Weights of a small mixture-of-experts language model, trained from scratch on English Wikipedia: a variant of Adam for the experts.
Below are experts of layer 6 (counted from 0) of a mixture-of-experts language model. Rows are named router (the router's row for the expert), gate (a neuron's input weights, with its number), up (a neuron's input weights, with its number) and show model dimensions 112-167. Each number is 500 + 50 x the weight over its row's rms, rounded and kept within 0 to 999. Numbers have three digits each.
After each expert's rows: a language model's description of what the expert responds to. This comes from a sample of Wikipedia text that the model never trained on.

# expert 15
router:531566461535467447475449466572521528497446504461489468463555414545559506560515497462543462463509425456519546563430519540510581520505406571578561513542508501488430599517
gate0:554536478570474471560466443426596518431426511466455527457482507456504547518439563516501545466483541429431511508472495648479498489543521506589520344559548546484534445550
up0:588550441589475469532498456430502480509466561423456457489545539484465562521488464455603496499489533429419536523439510560538447491594576384526480394417535586487508422531
gate1:418517477491447400520477492460540502421424431433521505501497537467501477497443545548487585551466432459478544475482572402396541516543451460448548520496573466520566494461
up1:473466508488445512489484391487527396462448428452523505504499519435449440504464502545510566533544496503552531487473538422416534490488450498396503454395525450395540446515
gate2:455483504426535441500533562603540458450464542523450541594464468547528474620541448514410453616539416461524525484459562467461533561482421576514577443388578558488568530491
up2:439473492466529435508531565546540463478465553518433483591479487559538481636543473524409432623552393488517504498473556483485519557509428563505568473415572561470576548506
gate3:523562456463439511471425435564449512434517496441451478445474507485465488498451516548511495532412574473444521514578524531511505568501492505642541449534572588486428425475
up3:585546440463454528481445447526512526471570509425447505549509489449517559473480534499560601485448617370457520519554449540499419549564546522563477474550526587465440442577
gate4:477538569419393481290507382577448571478465531497537515473511492494541441424467392473529506535522479494510592475557562492521468556437471412562529467554543532494470523552
up4:536467429577617519699489614427516419513566476507474483520495512509435565575539589520495506480486521517499420516458434528485526475544526582421453560452442457525539489455
gate5:473560326491506539506517490478514461488489552385535447517562536462533510501506459491619559503568600509571462505453472492585377495508507465540575490511481560440538580519
up5:493525402592454530506484500411539429537505560569535530555535514501554511541537492453457433498583429553523498370441520531637496467532512412545457445523462475470581491628
It responds to: Spaces before numbers and number pieces in tables, statistics, and dates, such as years 2007, 1981, scores, and percentages.

# expert 31
router:631479493533508555459488479548457489475496547526478551489515431486486506538458455540427563538460525531424438532547477497538508482508559565472506417515526571509429457422
gate0:551501450581575549585480533481571547486509523463477491494441513505488501437556485599486435473438523532491471414356509499501508590538638577483563470451437520532475576579
up0:488493472549550516484456549524570474574465442403441467411583536441476539443415506475576596470485522474446658473514522545472460438524493481625456590506452476550484539539
gate1:462524499561506473498476525430541570433456477538602506536467532485558428556544573573482487497417542555626452483420441472509557527509464610457457441518507509412523570491
up1:579517497515512505491465556607481515510458503548483462512589459560562535491593563484472514447515498505452434524557482486453484449628544457416500434572424557529543511593
gate2:501481490433531551450474593451487477458554498479479482510590527467477517512587507549490551472424386457425534469510442397555468506633592448634448538506498384467508503584
up2:477506437481450520495418450452546578445556516467552440447507515429483512478527485522537570498489468576487561516468383473570441548540573512502502531497506498498532549498
gate3:589493464489445521488596523497515408478528464460528502557506492475467423470539482519402569563499545579413455494533445461488497491533532441569531468485462518561534501476
up3:533506552504546452559514484449528606516505529544415536434568552497504471512474524496496445431481463416482471453539614480482571554481506493436523448468465527430499578544
gate4:523426512502515507480468497503584514457458534499503573491488493496438523460486440526395485548590496476505534566517497437464526428453458426545435452480585542507514484468
up4:448610461487497475525544488495470495551518441481513437546523501519579493521495524468568532430436472523523495454502508554545489529552536540482563525514477456491501508560
gate5:492455611470488490441498525612393530558512458574572488494577502486530441459556528493450424505539524432391513441483510487466441579595547497460632475528507499483474484498
up5:522656559524418477541433485420470482497478598465464479498481504515504434486531531487572381530567501589507527428505478508422561508506478511508394439537502473421483449527
It responds to: Label words at line starts in infobox lists (Location, Born, Nickname, Length, Resting place) and prepositions like in, by, as opening phrases.

# expert 10
router:593489504506455435534493482511512553529440558487488492503476408558519414511557514496443497501466486452417507515531531450508520483540452545529475553579542481520502475564
gate0:513445499554566533489439455537589536456556486505542463445427494524500586515469357527449461500468576506447482557555504466513543416428545524538491552439532410512538475464
up0:497457490574499545467472429527552495473577502454542512464425497470520665584437446563453446517460540505431415603563474499444535434468577530547539518445542424485490496427
gate1:500490488533517440449471515473454436552475527543506469520568489506513485479461466619570506433360467477445472518563478471408481517363457445486480444530459554480458452486
up1:489508478481517524525520486529518564467493439414531546483429503514477502525564532370431557551637540511575526419475497478572512433638501566538545566504531428545569529513
gate2:417416483433520489536472528496550471450467475457471469546480512556548469572408495525472419535510404554434565537457443491483405478574464446546613426581466541537485413530
up2:427436512485501474531491444500528508491466500447492476552520511589540519561433521505399470543483416578463512527535443549502386492561482524524520463525542524501534452531
gate3:474480465530548454488536536519474533525513649499535480488505506523593513447566563558531466573436460464556527529532487503450473540415520507601621491566488570421460423502
up3:509568530496493582456507441414609496414497481576406550484505516525461426465455486510427496530522478590520422441488571562507542483572477486488372536464459518516516560521
gate4:513482544526518461464488611526464449560581417459561460528550507533487482525514515468517589482482516573509466393546534496469458474536516594565445462438438427461472511497
up4:493528461454461549514496419461520536487419561540408553479477505491523506487487511524521422516508481449494597628439443521543552484460489406419540565587535617541530527490
gate5:523413482416414440503506527520496545522520488446605530442519522534532559512497518607455546470454572464522587475574475492502528464565434471487540527500519486478557409548
up5:447592529581555540456513476468480418480472502539378457567495503470447364518479484438566509511512469550512401532435541486491452516434541547480444487492490474525435566453
It responds to: Table pipes, spaces and cell contents in results and filmography tables, plus name fragments in taxobox lines like Order: Littorinimor.

# expert 3
router:515445428522365527504495533522482508542445506498447441500507401553509418544447551486418552552488529446401541502529471480504553503532471511513489438509583502522514487595
gate0:545410496531541580534484519501536456501579476474526509476481480499431458530439563425500523498493503454589471548466503495491496558441679492408431520531554551502547506439
up0:523403478468531512523508506564546482510528463488521498606560498543543549522517499534435548453451535368550531556507486467592449504476499513485480513548397489465563596479
gate1:536541477533537559475542641507445618388497468471563587488487497482464496466656488552454422422590502521510466452472525403405529572474508499466509467476503573522492552576
up1:479484496472561461532557461473549438603457535443559416490542564588493543597470466593526518535534502419511499521403464498481507518527609505574449518499447448521578504549
gate2:592436543506481470535498560530403550542496554399588548492428501556484540536445606505490521472541516545380545549550465510475625512520543461481477466494471539507559511519
up2:504456491540436536524505383475558460530454509612377475475609537511557488519541476489466407527504524510648498441470558422537465487515494483498530420509448466490403487556
gate3:442383465562395536556524624503536363504506521567469510448412462439522611567520419528497522483498524529521507511442475532516519516563531602611547418550511504540544573528
up3:455439450521395514543521615487537378487522483566466515461429475411561617569467411553519485456513512484518503494431458556492492508539535584612551421551500480491526570565
gate4:470533512437493397535622544489496549549475468549478454467468462569427425453469533531501464550547518563547573527502608599475528513564525497591524531475498543475576465459
up4:530451514539509599463378473534522455450515545454509536531550512447564567541548458479497547455434483440452432468492399378532453489434456503423484482544489444526409512542
gate5:480455474500485587473592532449559584491526474462476479513502515433547456534504450526484526433589580522532449498416438506476558508512593507533577504576467504482506520546
up5:519491459477537425523452484597481458477503483519564513529464497574380503421524592530494391586418455522371530552541482482508441514474447526505397484428509505516486464366
It responds to: Table pipes and row ends, section headings like See also, lowercase m starting words, and accented or CJK byte tokens.

# expert 12
router:526523509495445476478458462575502502511474475497447450505527396587509466437497452452532458410533463472533510517454471526592450569543466570496518493655509491453449536504
gate0:530558440515456442453489560556420464441517425493428478411382486495424464452442471535507494577567572530482501496560459368522401577529468475518550531492466487592445444540
up0:519438499558574528473496455457569493538557546450599512525575521470579583568494503489501520495442492471522503500415484624489510413404563523502506503492545539486475535446
gate1:563527528526510510535513488436569483486529427549498526556467469545496446453540496513508605501568503418474602462508599496507559537465604503494544388403540507457561502568
up1:429481468479511489486458512556451500507469550478468495465530553462491556541429487485498392493440511557532437518496457477521435490533390476519428583593473448563462503444
gate2:430433443517493481548482424508438551471539434504474461534525488525535480511482515437509508440501571502396425483532488498546420518548529527532474388521514532464544441448
up2:577516517475550488472531564466554441500493559522556515459513518511483508504535518551473438555477407492571595515445520501409571493446444458476521639483467478529467577573
gate3:523608593510519506471550457530522548555457523524449544473460490479468489496448533550526456493544475564525449505512547507505485509506513527441494529572497463445405550408
up3:521517430594484458454428439516466438502437513508476486449550498564536529479573496546486509552473440516657592513484427520563494580531481444452484505486451557515567529636
gate4:548419533425461545415548492520491514564482537608408496479527481450536450462475409504525533546618568522520441561506463569478482570449457444474509566591504499507500506441
up4:502408531415465513456535531538479542548483575545446493520503471429517461478514409484510550562597540517500436544452449592457511571472435455449503577604553452488508476451
gate5:474480502516504452400483515547505489480499539406557487492548491488497645420557550466563526525504454545511581485492466539506508591567561525511540388479472523485506415375
up5:490508474482465535562527477464455466538531465581412518494482515518511363555439449534446488479514584493530401551504525462488454440514454522525478544495502482501487587642
It responds to: Digits after decimal points, percent and degree signs, and capitals inside acronyms and codes, like IL10RB, MLS, FlyOne, 6.6%.

# expert 21
router:477484450497412482406567470526473437463488458470467511445476446464405478477423458533463581479462422395483498446491623502600508464491476549462527522540452470454557432448
gate0:408552484513458511546507440552525568362544564399446527604519513494412491550497517487420533425425488452472458450473529530533575478497606524471499409602511514541536475580
up0:455567514488545548488490587470460538387525511540561524523424504460613448519425467441450454468451549484480467465503597433541519426649549472463505479569516485531488539463
gate1:564496422505475546508606545518446462428450478420596493512518513464497404480500527510520506462479468571466468513541511466563504467539465504601466501476583510459507471412
up1:583545438540511552447634500533522443466436472487532477611529494493499497504411481412508492436429424516510511472528544521563551540431478541612523514453538437480512505549
gate2:523499454494481434504535586436532490398480587577517508545460504541450529558408456491601484492384496514569514488556533490431494536477527550515519462527526460398501485492
up2:459510493521525549504439431554483530641456436413511480539547503477524457428574559530391535506583505514469472524458487472559527423504480445484463511491499524546511559478
gate3:411536477478486489494555474482483456579509403518535469553446507470517472502437489526532507524558442456389506549433479551525517438544490518420538534538459525449513544454
up3:453477528551544347478581470506420501512509440488508439465406503486552545439438447504573454512527395510582481530534428604473493503483365477501516476551533528466481518459
gate4:572465592528460424473481516449438522441536475424463407472470522483405442571572484523393559415532577470523485446402529438491488509486532486450582500525579497532540455555
up4:534414573494506415456544554481493517411541468393479433483467524513417486597567401523423526423548534505463515448464524457473514534432501489461531498517599506527537393494
gate5:506472445544472473461513411474463457436487526432457443550414527504463489489536553488480614490436466395474481534499568483605538446482413518447601603631511516469545440511
up5:518523433587472505428571456509487471375524504433503484504428511564430551479444560559483510523419479434458401555459493488604495478477420529485553596550494462523496453519
It responds to: Punctuation and linking words that open the next phrase: commas, colons, table pipes, and prepositions like in, with, by.

# expert 22
router:581474478527452435502498529524526594458427478431425540543421433609496498516517540446496445511523516571571549514505538460530593496483572586505531403619571512479455439460
gate0:533361507541620491480604498493528477411491457522482424501571530492443601571411433444530455438616435564480475465532539574481581480398500538464497470512479483484506474548
up0:498353457615478584416568523476451477424440509537514442506526505512460567607445524416505401441581450492505501368432523590549512524417455521546515485513474477424462534538
gate1:535472432550449556470453502374536444450468407515551522443520479449308478556539532502512473593541504527494529507531564447433572488482589478386510500526543525518490512476
up1:477496551495553458534553487619470527587548618448430494548489499504687550420459458503474530419472516477473468503463452576550409503521407522609499509459485458480511481507
gate2:519523546539530560512535462528522536452484460381476530465504490533482519430492552661511441468515507554478532539482493532439586398498545425535562572515519599407503465429
up2:510501533502570530475564557482544547459469527398446525482486458541514564464557542569522476442479464531476483523423536437438550456489498463507602602511543576466460482471
gate3:511522485550480449461478578483478461536512399425472418501418462542524557500504487493500448479563522535574476536447450401566527487470529450572558574595433494436518600504
up3:483546553537509615528548579490480482506535510534460538482636492440553409514543463518442527421365506547529424503599481461490506369545517526510598447568534590424523503543
gate4:516458429453502434501537519501548581478462419517432473448502513545615479511445581540531519491513505517566542495531495464440419495622584477487540505532577489490535569513
up4:430469480447420350507452528491510503532453385526507539444472471508593462479462565561416514491440626461544496528533463504506483531634452595525577442527548525467550570487
gate5:567493558580471525527543584463522545482396437433459531490463508518618544574541454530505484543531446498504456504422511456590470519447573383505540495527505507421521540511
up5:504516452465508546574563526329499509466488537555500668425481471505525499592405535482460436518604454462488505537513534567381510428505535485386577483431528489529545491501
It responds to: Prepositions and quantifiers, above all of in census text (population of 144), plus for, between, among, and cells in vote tables.

# expert 13
router:584476506458437499489522556587459477442514513541498549489484402547526487585484537455528486564576507472467531512512503492486550575435513452453519455489577496560426455520
gate0:522471516538520469593545510479522475492454540526342554386481477491516513493429465498531420513556576479556497510503568466493501559465437610445560362473501532495480532527
up0:517553473549528537482548561480476441489472403506494522529549513426478532450507560506602560520439520555492534509481491487524441544499505496458411562484469547667470467464
gate1:526535503575502494471545540528530575487416469497452586469509498557508445587407430458491552540509536492582601478491461488418489545365481438552568467474468467493431449532
up1:490528554465515476411477556559503508435416530436506479477487481562490511520470467415518503386545501399522593449455519566523531484516425523553569520500517523575559604486
gate2:549470511601429479535531463640515497526618448542479522459463474511464446521442600537535520563500526553418524475482511558563471482480545465523550447421419526518479424551
up2:553468455608462489547547481570496452633537402521478496410449427500531489561425563511494479517475471582482479495482479487524500513502511471506552442530482624583468447554
gate3:514385511537514556462572526437451498477560550498438613527480526510413487578529560543522507566505486508540445405477509486484473634508485492490501430478490514560495422531
up3:617483500442553505511549481463469585431521567532478534473506518559616453548496518612441504566583573522474404504465567562412603516585528606496472447475560544570631394550
gate4:461470519404546534561454505552525507471473531508505542447406527542541417522497556484486486378489550432449456455506483536633540510402483425489480445521495483518527515522
up4:515549483538481460442579511423479506494593481514514503625590501517475555517528461551522515615500458538578546515485565468374408537576496585521543546462454518492509491463
gate5:524474457502550555377436465503466421479567508468569525616464485489512483507475524539481472511554555554431477461572524516525363503516562477452566504456575416479537442451
up5:542504597450526493488524508468455574542464506535468556435501482480538491526500563422539434525454527562578519518425536373375543479545486521582469456452390499447525557424
It responds to: Markdown table separator rows and header words (Votes, Total, Result, Date, %), plus abbreviations in stat legends and specs like Make, IP, km.